Experts of a small language model.
Size: 12 layers, vocabulary 8192, 62.1M parameters.
Training: a variant of Muon for the experts, 268M tokens, 8167 steps.
Below are experts of layer 9 (counted from 0) of a mixture-of-experts language model. Rows are named router (the router's row for the expert), gate (a neuron's input weights, with its number), up (a neuron's input weights, with its number) and show model dimensions 0-191. Each number is 128 + 24 x the weight over its row's rms, rounded and kept within 0 to 255. Numbers have three digits each.
After each expert's rows: "comes after" lists some tokens at least twice as common just before its tokens as in all text. This comes from a sample of Wikipedia text that the model never trained on. Tokens count by the router's weight.

# expert 59
router:136133113173131169160124089132152144108141131114128139122130152148157087160108140157143131153127150147170154141129163093124172147130120104114159154106063179101131138100139156114128120148140143108142141119115130107127128125111146092125099103154129143133134187096174124114135131166150124165117082147145130147127108157171087120121123131139129141129142166149067148144177147135153110106138115126090121145100117135128168098165146143112162141153109098144088164121114086130145102133116123154124125164120181127102160126156126174131173114101118115089139091131133143150122087135130181109
gate0:135107105150091163125109138127082152092126134052156130115162105108129104100133101147151124162080140113173140131114127153126154144142135123131153123101113097166096125137136138196103111130103134140117150147148144159147117116097131131130122163139179111134130129146129159132127103143128158139138139169147127101099135166129110121105132131150150043138097112085123128162123114169128129116136124117137159155137102115142123064124152127121120074120119125111139152131087147120144162194121148150115129138154149131085122153144109096106083115115143177165127100119159143132111125119144137090
up0:125150140122122096070108119153161105135124157132117125122120120099105134122123159125160114131119092137119109087158145177136115154121098145139145114123156104142180130166146107133153139114079080159121128178130159107175111116115118193113173127140188110111111119154103121109109125107101136168157141187155116122126099119116137119117104094121123108136131127075181134123108133149112137133142182095130144163124131116099082120105170122152108093108122144164121121131113111122127144136135135109129116122139110160120067166146134137159126107142114155187131149116117137136113083116101084125
gate1:154114131106156112115125091125106107083127099144142110131152117151096179114139130137075120109101150145132149072151147109127149131197097175132122152097134121116117133115133134140155089103155126131136151142131136120146144116121118096087110127210095103136141133145134153062097107204107089128115135118112134133117119125119128130146116132185153167118137120140119116153138128121125100140119157127117180151133125150175149139124126124117143083112131130143141130133136114099131145141139114125078178121133120092130157127146116119117183118155107122118107101144173086122176090153103109124
up1:119151111131149127140163126120113154096103129158161135150118101125149105156158164121095111133118134153136166117136118129132119134100137134113188125082164151136130104102107099180066124139108143171167144145119120121152099136131157176155119106210111148102156123076095145138118147079123114083111125156137146119163095173105104109114146122144138124163102114130144135119080128136138136097123102113129114121134118127136095133119127117167111084180144172124171115132163140140115132154101150123112136155131101184097149106114111134123138118148132157087130163117130139149100119173147130125
comes after: ", ", " in ", " (", " ", "- ", "–"

# expert 99
router:133126150150131129154130112149099132137163159113134095109123123148084120171091115108157120161172122116127151146112125102160151151128130110066115166138090156131168156127114148127090133149101122151087121149166134122119138145115114145121128149121173140147123132087149084160133116133138149120084123148127092200161139095145139100102163141103154138112145121097188173116162112084091104120110115167108124117106122121107183108128147133114120152120131081127126116159120110165133118132129133133171103159126177101103149102173093119104138134144143128129150140124148109153116086120140170140
gate0:152154134150090144130076146133145150109095134106115132130109162172161135154111133138112081162100135124159141112155113132139110108121167167133183118109121118129115112131076140134112123142147113121150105159138161133084136163108124130088097137165144138109155116152141095162142109163137121100154169109111167155052123180134083101108136118110133122120118125089155137134105137149151149120140090137148126125159134163162139157127142172123181125183116125101166159158129098164115107170159144114146100100151100112131099117097127094152106151146144112151114139121153125139149122135113138107
up0:150161101117150119176157100119132117085133128137105163098145128124128104119124129144124086111120126205148143139134095120160103130091128105156160133152099149146126098149153106131119109109114114158183125160150156145134139184131116125118147093099110151152118147149088194143134109135152121101134173115103145109146148150127125082141102140146166137132127099157113138133091130122124131130147095091115149107086158156135132105168119163161105131137118142127074166115153191155146072144123120119136077142144109121125137162129116115141108111132152112134132141130118126162113078111091100149
gate1:121151123143111151120147126130137105138148170132143134124129141148115128112111156126139103170119140100103136101085120137144190141102104155135139141131172095129169139088135152082148139123135126136093147145078148152133159109092104110114136073127148134115145105160103146132096103119121117089145116172136133164147156136169177097134125105153140160099096117114130140105097163143126089150172086127110085124085138098166121117150051178113178127101125101162129127098132130117115133128177159126143178105174132109116152129127138104118119130131121155134120131136168138115092137119112132118
up1:114168116096090145125135119162138146132163160203101140098152150107112142138138115151138088144133144130101117139154117160147131121138133116108154129134132070133159165125112126126143116155122113132131160171118135145176113167133078120149090125129116148155104165093121136167158090103164154132130134158166132073096144163120148119132144099166158157092095156092153085144126161127134104142138104103112106151134135123110128117117125131121175137155122098129130128144138149175163143113115107130123113138113138097114147156116169141133123112175105154130127153133182108131129153117148048122
comes after: "\n", "-", "2", "- C", "- N", "\n\n"

# expert 242
router:108087109128143150103135097107102149114128136105094109092114123164111102141124131127204112181085140137137136116131144124119177167109141121104150166114096169116142134131104143128083101123143147116149088139092145147113122092163121116113117100175133177168128136094149119143125114118140146188157144128167109153157126135165120122129149154143133169120145156133128156173154134112150174095116098113091147159114153098119119127137125098138134147175132121156075119113145144102142108148103125150148105166137156114122125115154080140138126107137078119069122119132158139121123120102110114104
gate0:146168127113165094120198134129153113101092144167124148129170132131055142153126112121087117149157138142129185136110111099112137121167118147129108109131100160149148115108135125084134129111159131105146179116133148104157159127120162124127139107118111160107132121149143117132134117105125104115133141109116122135139169140103135163112127134138154125133167141135127136092132163136100099117115083134118148104138144126111129106185135100110141134097173110099123133131178099115132068104146143175089108165098123140101144107145100171100105176104126103102118130120175129119092130125114185118
up0:101137176131127120091126115151158141130143125130138132126142091129109121122171118130157121083139147106118164138123128096119097131132136193122159121114135116183147133141126141137192127110136110129108137133119149166108141126170102145118135139107111135150129141150102131095162084123137095116123126122192115135137120151098124142106156098150135122137159174159181135089114134121069101098121112150175105165144095108191128105136161121135124120090157166168101181120139131147130118131143089114117120121100166138151122173164147097133105114090126117076125163122139136096098128133108122116
gate1:131096153113156108137196163139137126119138138088152109123134110100107140089157118128123150109092104139136122095135088130103095125118147123119099145080144139126124113122084112136126143123132137144117112125118149148183116128171136122140117139090160102144117124154075115093112134158117115139127107127141129104129100164156143091182135175133129119081129134133150091125098088148148124139123157110156140099143084150109143118067158130125135142158078128107144088097125120135142095134117110158140093125180120112143128108129129073155104159072145161117173144167091141113122166130132097141
up1:154168129123094123128135151171140110166108153117181131166125094152134128121131173095115126102155179157131141122158097143106136133115130121138165104136125162069109128095131089160119142115062118092125174124145150134107170133112192125132141112141094151136110126143173120157112132154145143101128141108113121117134131108107098110135138131124140101108113088177169150125157117107121116165149116166165118097102130125085165151125150091083164133132151189123098118104082106120133106112132114111132149120113098138107127143100149150079150122139126115117107101138149118126115105165109144129
comes after: " |", " |  |", " in ", ", ", " (", " |  |  |"

# expert 5
router:142184155164102154149128116129136136120110132130154123119113129140147111144127136094171097135123126149174141076093158144139157123157105107120129152116092136079128165107084147163162126090148144136139149129162118113126147148122164111118113119149153164121165192111171145132119108198181130129081087158109115143159154116201129098127111102131114130118168135132113157139161139131155116131139099136120107133114122134131155121125145117110138145118128139155110155139141122130129098144129137166118145178132157110109162157133097135128161088124120134073171075104149103122119128137138145103
gate0:122146129135133119103103115155152139135106156119098156145114089130133111115123113115101160119114147085189124165097133140121129168136147105136149123138107126127131130136136155151112075126139168164106153129094107144159132152164117121149156165174118113156098144108129092175165090150151120061109091099098133128122097141097118135118140128107159132130162099149149137123143140169126143159140140137138110194116096170089114140128146151115097129189091173140126082115152139128115140110158111117142146129139155101142141144139092110118149149123159124150115145116058139096139142150092102132
up0:090108147157131140109098093137135148142140117078108160132135162088117176122114114135131112129111116144139172156136115127115138176095141123108166151108092136116160129106124121144124118160142108153167115143127109070121149112112112151158134136132110149050120145115126120127127218078086156101169123155136123103114106135122112123128123136158118101138138136117150137149168136131100118114130135148143120076129137131134142126097123130174125180120112107110156140148103122135106169189096140112113087175116147124142105132129170125112163113146102125115089142105141186157129132118108153133
gate1:122088118128073130119160096154115141132137189117103138136095113135132138127116144119112108137163135165119167157130150123104137124138125164137125129120152145123147125111110111136113139103092117146116140103116142115141172128135145165110146153130123087163141197149127142125132109169123122105171141176158124142117156127133125157103145116106130089129092134123096154097164146099124100114141133128146132170183116142119130147106114112105136169109145112098128185173154086151150131128099139123166127133135135103102135152131177099059113153106098121097141182105085130085112179136099125115
up1:158108114165133107158129128125103126115141119131100118111128112150133163116130132118151120102127078143135133130096140123125108150134142104181134121131127187132138152092165133143130069139108118134164116130113174100155150104143151143144159142137127113147121137114111118135126112125102110167166150149171128131117120070150194154125106146128104106137169133085084118119096151144133116103126145126124152201159148156106077131120114084147133128094205149125117159143160104134127127115085144175121161119148098111170118099137132141125124147141101148121129124112093098069132087115126143137
comes after: " | ", "| ", " on ", " ", "\n", ", "

# expert 214
router:162151102146152134150109064111153138128139151115160145106152124128153074144106111127154082167127137111152150133112127117160128156154130090106154182116123151123097131103135138151124135135149092099099126170134133110129101125154135139123149125149107159180146165099143119096107140133144128154105115147134114145150127144229083100126124104089156136066124111135156121183188141096153158130130123088118122146123132128116184122138139115148160116128113149112108118141157162110106140129118095133130141126088164129129118109145099097147138102149107151092124107137142085119128119130124116103
gate0:118139122106161137128151066117152118109108120123160115078116123165162161138102068151119113141140077120151146129155139158183134162124109150128059145110119139136099115197155137110095127126155170115108161111127096157151133120113133109095161122103130128137139117138157159114113094129135088115140147098152159129099122147117116124075135151141132118124140081134124116129128118133159109114156151138148138102146128097140159173106134130141164095148120146117136137117185157133162158110114141147114163121139146140140096119134105134092099151127135188072110096114117085139159102113132136117
up0:123127167124112164135148098154094114133167099175144109139126158108075110132123114128157127140109146134088128120090151182109133153109151121109102114106156132140137139166122117111144145115102132141128164130120092114156129161094173136095110084121130081131122148088147124155113127137091167116118111110151122150153090111186107130161146108142092153132163136171124205125134123119103083177144102150121139156108165131104127126128101125157123107161127119121114132163134114099133107102145136073106146105120135104106121152141143082135133141129169156117142191124103135150102156122147133105
gate1:147152100162081096161098133119103098123185119122126159114134138155151122124092150086132103165149138176155152143107118162204135148142104134052118148078138150081129145152151122126117152151125086096124147124115130148142111114132155159139098118102131132164136168129148139147138116143114139132092135147118125152109087132165133125124152092140167156134157154116153152141167201125118115138136161102121080116147148126116121124146125102123111138133136159122127111093112125175123153123143116136142135105100151122124143118162114131167172134111118137118086148182129132107150127121125084111
up1:179134151160114071123130107103112122111120146120132171091155140101119134110142132151148181119088179141151122141139115128158135164118101147132100128119104121144103164119158113129097114114150130142162108112134143126160143126150097109122137142126171130091111104099103151113147154115134151148121177141133137124082143124108073112109134150168143115183131137074114124110118149105126124147117095115151149102136116112127116097101089103102134123156146165116124151127188152084167100112174147141104134105130145132132125085142093115170171132093164083132099130130135060129129125100122132129
comes after: "–", "2", "1", "| ", "3", "4"

# expert 250
router:156158122148165141147090114114103162103133167125156105103102104111120101110112118163171087147108141152146131084152136098116168125151139120097132164133137123121124155127117146104124117133132149141106133118093143119111108141158162196120125119152140160186162132119112095122122141161188110164141150177135137164149128122165115090109118119134122115124136122140120122139156113104113132154105104136114177176111128123115133107119154155112116132210113115101126126100141103146162111109089119151163100144105138088136152105199121163137145111140093134094132118145116173109164120117115140132
gate0:174105202120110139154126173113154175119085121144148091167082104120149128101149141133154111175134154114169152094142133139114154115112095145126125126119157130078129098137135123139122143130102120154110110148136133118124158138127109125143170126115102135149135103077117135144108119138136105152175149139115154141109142158135138120125093133120134151136112101148114101125154163155139159141160136116154153129119126143086155107076089097125134163144166161183106145136146133171131176155146056135149082157138131087117112169088136127100108101147103120099154140130105118137115129128125116133
up0:129099155134112186125129176122160134110181153133143142179116144130125158130161202128171137122081144124123140117148118100133104153100119085114110099118097125116126143138116092109152111148116103113141162122106139129127128102128148130119129149112135130141083118115121111169149130115105114103172119127124136139088156087109079115134119115126137107145151135143123157129125118119100112082106140074121118119131134100119136096164164103122095132207138175109144086130112138096123112143111133114181121131116093124132173155126115156139082144132142110119139163099080149143141144135130064123
gate1:130127124135119143124093130123141147106110113145107116143133098099126134083130116100151149155135122167108139129098142125136148131115125115133092129150135198113143122165129145133127094140108150151141124114097157136123087149144095156161095145146092131140132121138138098117111125138142117132109135092071113122107142135141168166123127161097134125146071117095119152168208109153152137112124119107096097133125136153118182103130148108117141134156138180187121116149141092108140145133111141138149105141105164153186098143189166146124143139152163111117132132194085165109102164123140120138
up1:096117159122157173158113172083169127129115146111145180112095132120120104150126122130107175087109089108132098135122132103129109147137142123155101139095113126090119139163122133109116137129140146125126089114130114118092121147108132133124117106143101142161133144157109088151125107119142120155154171161096122122150115159130142139058111071166147169115122137091103146122087151121100086113104122144131052131121151127120094093152150159168136130118103165173154166129120134112116129113101151141154119136111119155165165181128127128114120141146137117114108108149137107133167145120151170166
comes after: ", ", " in ", " | ", "| ", "- ", " "

# expert 139
router:136132103177165167154117099105105198147154131127132119157125166119098070100096138111148150126097158142171127113115131125143167162128100114060104191141126119133118148108107127138106138110156101111141117107149118102109122155136140155118141102179145159136173147118144094150145136136143130170094147148128108145179091122179145126108108127107106124148139121149162156175152108138124157108137075148101132126166142150108121049119155112133114086120120125114108120120129109138131146140118113127167131142122157097157138118170157111139153119120115145109151120117139096117145130134137118106
gate0:100153078146141112145120112154108145136119131142138123122107134155094101115102164127103125120129131144101163133115108127145155058111130108104133129116117166063132114146073147124100125121137148093131109105118132134076160162105121129138132095183138097145124169147098123111171127137172129109119121139119072139119144178131119116152161150102096139117118137190137135164134169129133116098150143146115126104168158138139080108148155119118131087178106098142108125125111101106097162106157128103126113186145131129131154134157132102156143151173147121116129110126131166122091109161120161147
up0:113161117129089140133112130125150130129088130131122181130122115112130141114130152073133118123120168163130115104111139171148113139050112147081143134112117124136116146114151143123129130164104094125130131111147147149175133153123144123156163115161082123114168088120115123115123126161139145142150113141113130130184091101136156143141151156131119132131111106130149148153116171134139147175103096114101088156115131163095129074105112140097082154118104129139125095102154122070125124144141121094115136106160191117148143133105118115106097138193091088127113141133129121114162113103131123072
gate1:116094127143147157094126103142117133153184102161111160115108140170149119093077124102161119126130153135123106128121140138139197121087134127126122149137146125151081136204152124117135132088157127170134159085127131120147118117138127099108128158128097130131181096112201149118102096116109120148133131094122092136148128129130107155179127141122149123138142121107150138123179138130159173163117136124123118158138140082101154115105131115150113117135155107127087111139139085185132139124123165136144151161110125124138126133154126136088116133170132138114153099133146118071106130131167147098
up1:146146135123111110123141125164137144128130129091132111145122103095103175126138082162130115120170148141144160171119091142151110136134160173132189143141095122086131126148131108138094114124154148136183149124150139112120130119117142115128127116135143112155149152140159082169133155136154085142092109120124144122117097099108134092105141173147124119146123139139119137187115100159113125144146161153118139145128171161114137145168106168150123067167139112117172088145093132138129118116181115109095116114169128160148153139073116172158102138143148082135085137107122109129148144135148158132
comes after: " ", "; ", "-", "–", "2", "E"

# expert 235
router:150127126164089112118162076088086143146135150150116159156142161155121078111132152116178121162100104142155155119144138108136148118130143161111138140090100173089093144127110169132131126119111089114124116138096108118136119126126118153121115112172138186121169187113150119115074141163153134134110134136133095147144102108167078163097130109132117162101134194116138149123160106136122127102106129135116128152119151114125154098163148186100149131161129153131065137140089113131145088157103117167154131130103132113129115151161129140146127115099112143113152104129128122123134096125121127115
gate0:185125093151139162163133135104156173181123132103139155108102115125133151071127117075093127156116084075162134142148136095131136121168107142107090131117144132111123143099083119087152110107111158145154121112145165119105140132144150115129115072091135123117131125150112162149086116090078135161136095092137146151121101093097113110138163139130137148135115100163122128139123174119091133131111124114108152146093129152157147122117169138129115148154109155168114155115097140176132075117121103129130121153155126124118134114125130118131114102103135094138165113154143129066139155127120107134
up0:112125126140100086137078143125108099114094122130148174142118097161156159157141105130103122165149113169174125146091124133122198136147130159129116111124116150114137118122091132147136120115119127150162122095070140115088099120123141106146091143134168104126117093167141131157144131145091137132111116117115100134081162124115124140123120139065085060113118104096118133090147100110144175138112140089133131129120115190147131122074099166109129149119124144086117149131122144114138138124099120145093102108123118148130121139118143110161153101107121124149081133124123114147122179122091091145
gate1:127073120148114116136139159153113120129101164133087163116124150173119137162145129126133102090129162120150135120164134082160148114144126149168131141098117122103137132132107137139123154100096152122094131158107117167116159117133094154151108069126106149168142146120108126126102136147101125086084134168157065102104149146149125120139129136115119127156119109124150123132120108136132139099114114174112123117120095129149122086063123123105127110109114079160148159182095134109105105074157136172098124141187137110116114156161132105107143130137117141123129100182166155132126161129110155137
up1:130160092120144121129101118134128143154153081126093082105147115132121097144127141155109154150168125192111147116110117153143111090086125118119060111122140171141135159120124127136116109150119097118165139149130091121105144110130115121099137169123072145101148125164141134144107099123173144163154138138121116145134120100114170123138106129095119109114142106097145080108160101068121109112151135160124103185126122162139121151097134116155095159111120136101129117113152126142157144112181148158149137100159130130109102117087164152116105084153138078104120137119116132097117130115180101148
comes after: ".", ")", "==", " ==", "===", " in "

# expert 233
router:153131152161110163154100124131117127114136151119141117108125133166089140161105117115152124142154112132144150131112141113142152148144136148067133143124078145124168166139130149121124107142088113125119131114169129117134131155121105164120135127138158165132138114091114096151116128133139094121107136118121077206149125088131117086093159113123142147098123137092175179125159121106137113120129103180101119128116105171075154097115156134129106139136124120108089175144144103159125124114129119148169123165133176106096106097176098109095119157154144145110161147139140123121124061116160149135
gate0:166143097119118142133114120107102138175139170156164124141089106172103119154133122147102183139140143080107095166141145124129132155116145130099167112114138155110131119113149089122141073192122124059100097139155130181091132119120134119126101160154138165132108116122167121151137124165117126103116147102087110122127101095129121144101120147123138115118123110127132133132124157097139121126111106154096134137082076099130176114109123195105095122117097132134113155105151110145158124086119160151125188128121107142160134153159087128102141142107125130097106138131127131110139117134103103101
up0:154141108101141093089134104133136151195125168090121111100124154131161124126108118171123093156073155118130138163105147125098132161135136165125112144150166157141133122120160117138115111107138118108140077146121095131144138074146175128161118118119108102131117124127117118134134122123094149131182117150127138122131117144130119175119112107139167128142160162113172146127115114138140153145133122131121121124098130149111140135127117132115133175082131191088129086178121080113101151138122150127106091135191142170105144126134130148145148088133139143140097151148173109139186120119099137176
gate1:079150122178119119195100144122133155128116107141103169111121103093119145150142111130145128162175096168149139143123138110112119120129162158106156131128086159145163136146147087105112138104150113109134132116153141119129146138130166160082118077122149159119103106101184153114119157139143126136146103154149098141096116118103131099097146127141160117102145169162169144102119145123130131137149088136113136120116123117101131145144143087096125147088068135091109156108097113136097111159096155117112118151142131122136123133170174143137149147153158091156121137115094109109149125156085155172
up1:121168114122128117104167135141088089147104090154131132127114108151170135127139105148111121113139143105096114057143116104161126103152093136146128145122135149101155141115090118118108131121112126143116100100129114107127126139095114158112104126115073100128132142086124150123116153162129109141142167159082190107130131175181173093143120141140124121152170112095130137108132127095120171099116157171090111144145113149133116153102134113118139134137147085114126143082098096153169145107153123157087072148126127166134100164082174109101103112119126171125130103146105113128137124126125133134
comes after: "\n", "-", "\n\n", ")", "- C", "- N"

# expert 65
router:167170172122153131142107096126150155117135136134143123121148102173109088135103151169194090141103160129142126122116145169122208164131099078104112153158129126115155174145135117164139133105124146117121135104140138115111154125130162136118159115163165154132144159109144128115136110183169137162086106168170119146141129156167087134123106123154131100130135111148142142151144127094114105138151126142138134151106136112129175086143141140081146136123108133114135126096156115132132102086120105150151128155118153109092101118175093135123136096164107122113151082090141126105126136112124129114
gate0:125125160175170119155148084135156140139158130119090170069112126120128112107148091130105117144093120149106116138112133097131144166127182121126120112134178091137145097141068071131109142133130145153088139144076107110127111114161110136163135133130144130137104101109151119113131152194135119163105135133141149117139148150147107096097096140118118072131137111110145138090128130115146116126126117133141158148153157115106111126057123134136182084118125121095118113109121143163136132100091180097121133175132140101127116086111096123120145107133142164163121150140170132115146146145137131121
up0:166107153140136146140141089100152123131128088153150101108143133086121155166107083110134131091139173157116097131107126169137147168098116148106116092133171156106166157146128121141113130111134160127170133154106096146107178147111136145119145086128145122108147120110072153139107132077129158084118123174132118118072125132137103103146122109152132105088148138123111156200138157107110120132139138161070114138101122112139129137138144112133124107146150162133138140114161100153123148124135163113122094110090108157141153103139146141123154080093115095146108096141128103142177127141163131114
gate1:138165122169181115161140127150143138073142093117142123100115178136146111125142122156158127109111097167160176194119129141070150130111111156116108132120097122159120142114138122148108137126124098123114145139151131150124145156142151128101107123113158130129101140117114136122107166144132141093144063138060109111122140108112126139094135152136081137127162134118142100154127092156129134100132134179163145158120142097110133118107184110149133060111105134141141128111139171129124115123098159145085128111138142130107122122090099170175139144171114107167152125111113135087131157132135138123
up1:083121148097123173089136144147113089136127084095120103108163105124099080143124154133125095165090158160141140173194131161119114120179074107128147094165113151125116159164139148169118110134101131113134127120138131144122129113126152126134142125125133101104111142158115155133090123187177145124111121146111153121115128100127123100111166147110137078106208136145151119114101124132133148124137116086156121142110089084110147114171129153115141135116114122124152104138151107152127139107126131113113107097119129115146110095112107117089088098100153157108108136131152143155162130143088112135
comes after: " | ", ", ", " (", "| ", " ", "; "

# expert 119
router:134133116155186126161151072129142162128181123150157143115141130148110108117117149163204066143090121135186151125127127117162131134155109142095159151087140157083120160149117122129147115111130075132093112145140159141124087122123130125150116115170158167149147161103103119105091155159135112170100112139124100150152124127167080124116144108135120148108132130128156144130165156115147098142135128117123146146134116140118183120151161135106168105151118146119148172125133122158135120097133127143132077132135172128126138109140110106163110118149101103099140103132137101128128100098145089110
gate0:143169126109162138145141095119146128103110121145160159127155148115137127206140095133098100130132109093149143120111142130129119147135121119140103126111145126132125091091065158134082119112126144136181090135119085146144123144090150121142108109136154149154153148077171168125118090121098105118113097090132132142115126215154109144146130158123132089128124122121147108170152089146137108114135113139170161155142163122146145138177134143150110117108123120086138145121102132142132142138108137123097121127065142153112103093162130162167168112154154149127119132147140130147150130153131088108
up0:135121106126124141125167134099157145085086107095107098090146134115090181100138141143139138119113126141158140165119193111135117120160170157123099115104079165111136105081076133127146147118102117115141093130124103135151128120152164113136131160160108097137125098180134153126092112160125134132094111109109123126140151164142119142101135148117160143152149129149116089098122089135176138128136109147080109093182095110130126160121117128141136127143139113108126164108119108100116172147144152100121160109112164128118108107136113112150068103137139125111125110162177080121125090165122147135
gate1:110140128130121143152129108141127102110097140106134114124124115121166179102112136143112103138122145132117147139088081154192150150131108161119121127124138099115117098147163107133161103110168165121141139148158096103076118136114185160104152093085130165135166160087193141092179108111156105170158134160112126147130136110123136134157111119139116112155123136132106151140151188080155130146139114146166139155109109145128138073142155091142122148168141139119131123121109103141097103102115137101108120157103109102136117143109101162125155111112104133126146109177112070111119133150134123123
up1:143116134129100095088113127139137131137142095092104138178123148150137129086091128147149148116129138115130139136118089155142116104121079146110091124120121114142139131123134140160095111129135158123181145100130111103149163152112134146148114150109150109168137123152147144123115121099151128160185117094092128148128110109145114131122115096039088124122094121122123155115151196096121129120150128117138134103143119175166137112163132119183066102105155129147149112121107103112158125127160169134148099149130098129134112129094163111117119129128152092109062169169096128106130115132121158146
comes after: "\n", "\n\n", "2", ")", "- Education", " president"

# expert 127
router:145119121152141155151131091147137140118171143129119134155130115118089082148120140159156073148085145112136151121121142109116182185131111102108115187141123157123108185147106117113132163101121164129128097157072138123142131145133121134159170139142121130133146164110114135129110133146135135136093127153133120162149112130189144127154118138117176113101140131110163113135162117112187150142090145105146136115118154116118142133131160176146124066116107121174080127165131136140126149135121079144147142112068143139150174117161110140171099114146108121097129107103123116111121113135108111119
gate0:120134161125166122101158161118161141092163149120130134130106127147112131087113128131129117143094102190081136149142144111160132158153132106102113149161134145097112148128096111088121199120161156131136126170122069138130084132131106139096130131123118098100149163105166103095119106112114143127141101135120139147117107153103170154122117127122127138140096161106171128113124138182119106126141161120145139140085119104109119139106110114151122102096134090118117099153165111119071144136128126134154083145101163133122173107132161123164114140159141109124117083126176091094095103133138136087
up0:100167135102140147132144178155107140077146072121131142152154118142141125113081154157145110113115125136108157156129119124143130126130141135128173104153138111165143172111119099119085124145111124054132124134153112129136148183143154069147112143122140080145143122113156113140140161152151105118170111187165103146144110136127110117143127103095083142127144135130106148135150122064124143096116140162139164105163117098124107096136161112118100148129119084131109116106132081127095124102139121126099150144132122156083145104136140136113125161110122152147145130122122085179125126128132093080
gate1:136124107123130173125106102125107122124140136115142110145126131107074131071099107099157140096084160139142136116138117136136121079091093151093182138160123099090118150114115150093082112123116108144142076121121119126114110111143110102140108102168113123115151138109099145124115130128130116146165109115150088136128128104129086067141093102170188152086138085166150091119133104149124106111130165081103141158125122100121160137140147077116143161178132131118131106103148134148113092119120130114129135103111177126146115140112122116098123104129090110095119125162133123079109091114143111139
up1:151125113179094115124142130091091131121122124158110148108145118079094160153130096135134157114123154162100076122142133142173082147120137127112122160136125127120136121121107143095147068131130105128126114109174160075123149141132138160106159126104143125122116135146129105109098164105112203136159182127142092128104140128131124159131084102144106119155112169146110131147107108126145117117077125142120131130106127104122052111116112073100184144121139142132136092120112114139148121180114130133168143137116119130111123153097114133083155162129146139106161161130098132132112085153130130123
comes after: " |", "|", " in", " of", ":", ","

# expert 168
router:147088120144132127154127102137153117129179126068123083142102101170101117128106128128153112167120120106153155125133128148139177125136154152104099177108046107123123165099104131133112145143148111111113117123098128142127116146126143155146163122133134145129133154099131126129103087117149120135123093093131078154144097135160147160114130089101153098109160167113115131132141108148127132155149113106146101142130100157102131120145146109079138138156120143174099089102094155111106110128139123123171089108106145120109141107199151131150125154108096126077147068139120119148137143131116108095
gate0:149123097130116122151134160099103138103145095132161122128135120152157107098100097139165124161113164108126089157121109142150128127127129085138093152075110119086139148155129150121115152068115143096120142103134080100094115144114136074104154098138146136133102117136155173119142108157135095152158177145113157148131114116148111117128119147111142102099163163138131174106100129142109115137104110131102143110123162170138105141135159105135159158101110151056151169096085113144151125093125113124115116120125123151111080111138112162184123141117075139125110134128133176161130105124113119135
up0:144110112177143115140136119150169128117164162128133123097095137133041137094104096128116112125151175115139125138159101128144162184131119110098091158111093103120170176140118162105123155102158115085128131117108140149116138139118113109134142140119152147131101102177101127171131122136170104121158131112126138101140160068093132117111131126132154171078125107135132104134122107138097137113106165117156105092123125137129162179120124145062138140151145112106104116135101118107116141139167112089107100102152114155144127120141166136142144138091094128105174123117127102137155130159120135135
gate1:125091116124124142192129154143150132126098148114143140101140125191084132148127120120099133068154184146091132083143090135109137120170110191133169143120083178172100127125125134114104086114111109125110110104138130146127158117126120113121111112136131144129150158068158130142133129116086123087115129111113126131102111152171131163077127107096142126132135139118106122150133111117116118140082127145124134108159127191131086141114122092148134146124144147145153107118087156089130124144094096122146095100132160149117126134178142139138111121158140127116152091118144137098129127092152099100
up1:151163137139154139129106111146113092123133115122072191099130137131145135145126134117111132140072093119141057129121097123091159072054102131101127148135126151118100077120115127152109171146120137119107104131124127158097154114132131116128124105122125143132155135121094153123120109122121112157103120117138149149115100123121133114122163181097107082134143114100170129146132108120095181158174136093123103158109144126121128123062095132141143139120085158065127131137153159127113122102131113129119121087124105140112135096128095195141157126125123143161129123146116122145123137148122105170
comes after: " F", " B", "1", " f", " H", "f"

# expert 53
router:113121127167153159124092114116119172122146162093127137114123135153145113119109136106150095170118151128188172107127162089172166173175105105106183164118117152076122122130172150158145150156114123075123129125090151145127143153138163173148141118138131134119120141105165116109118095136151129159099110155122095147144112124173093134129135107134148116115154156152148095127133142151106142115138147109119108153127138109098161083138140116113120129109133124140117143133125126163094113121136118135157128173086157106100177093150133137135134083084117163121151104185130137140157109140142152108
gate0:148143128128138091136118165082105143129160126157123103141102096129143116115128126136149144147156134167116128108161168124113110134092078164126127111149140145100093186120138114125134151115125140131110143111136142094136119185141119118173131103146135121105096136057119093149094105139113162151117151086121105110138144145154136141165132118148152130137101156129116129150137139123138131138157157181120123123106155092155183142181168136103158117126155091136148153110154095108126138112115113167119106165130145149098140109139151099118134095194125124079119152134122114143201132131132174151
up0:154128122103104141173141115119166103156172114158155110153183156120162112148096150104099137129142113127146136161145085157082114094089161159117142118125134140126164137127120129104080091153153133165091162077129109116126164116157140158132098121116130163158133132066113126113161115110074138172136111119121132135134082153131116144130122088127103153121082106105165145138146108119145121149135101135158142099124139135131123159123150159118154113116165123085123137097104132108129124137126087166113167164111171133119086121108101148119130120075101124125133149117134105086107123128101119097
gate1:132122155156166142116112106150111185140123143128119114138100108144121104152140163093138154140168115133159177149110107137117143111114107107134131137106113113086065116148132135082163103151110099115123121106108102131136132115129118182106160147118128133161131121113132132098130121146129143177080120104180091136126137162147134155150059105112116147146142127171168110115137134098131175095119131120138085095094128134126158062130124127121117158093149159127143128117131147144131107146118148152083095165099108116123152073121090158120121156100127139081151104142113107145093159120128140104
up1:139120120099135110136113117126145107138150141139106117167134125105152074082118155103133115111136124126113126164144148167124115117100127114128100144103146117119125130109131159107125138159100135166126182126100130118145147096140111116149137106120109125179100156071110135089148099145152124122159125164153143135159109109133115129124181110111136129109143115107134088095108114133176105107107128099169134136165131122116115126104181126172201135149143105161111149164133150114102155160105135115160131100164170107145114106105094117173168077142161142110109157130135147132100066131109119176
comes after: "2", "1", "8", "85", "86", " same"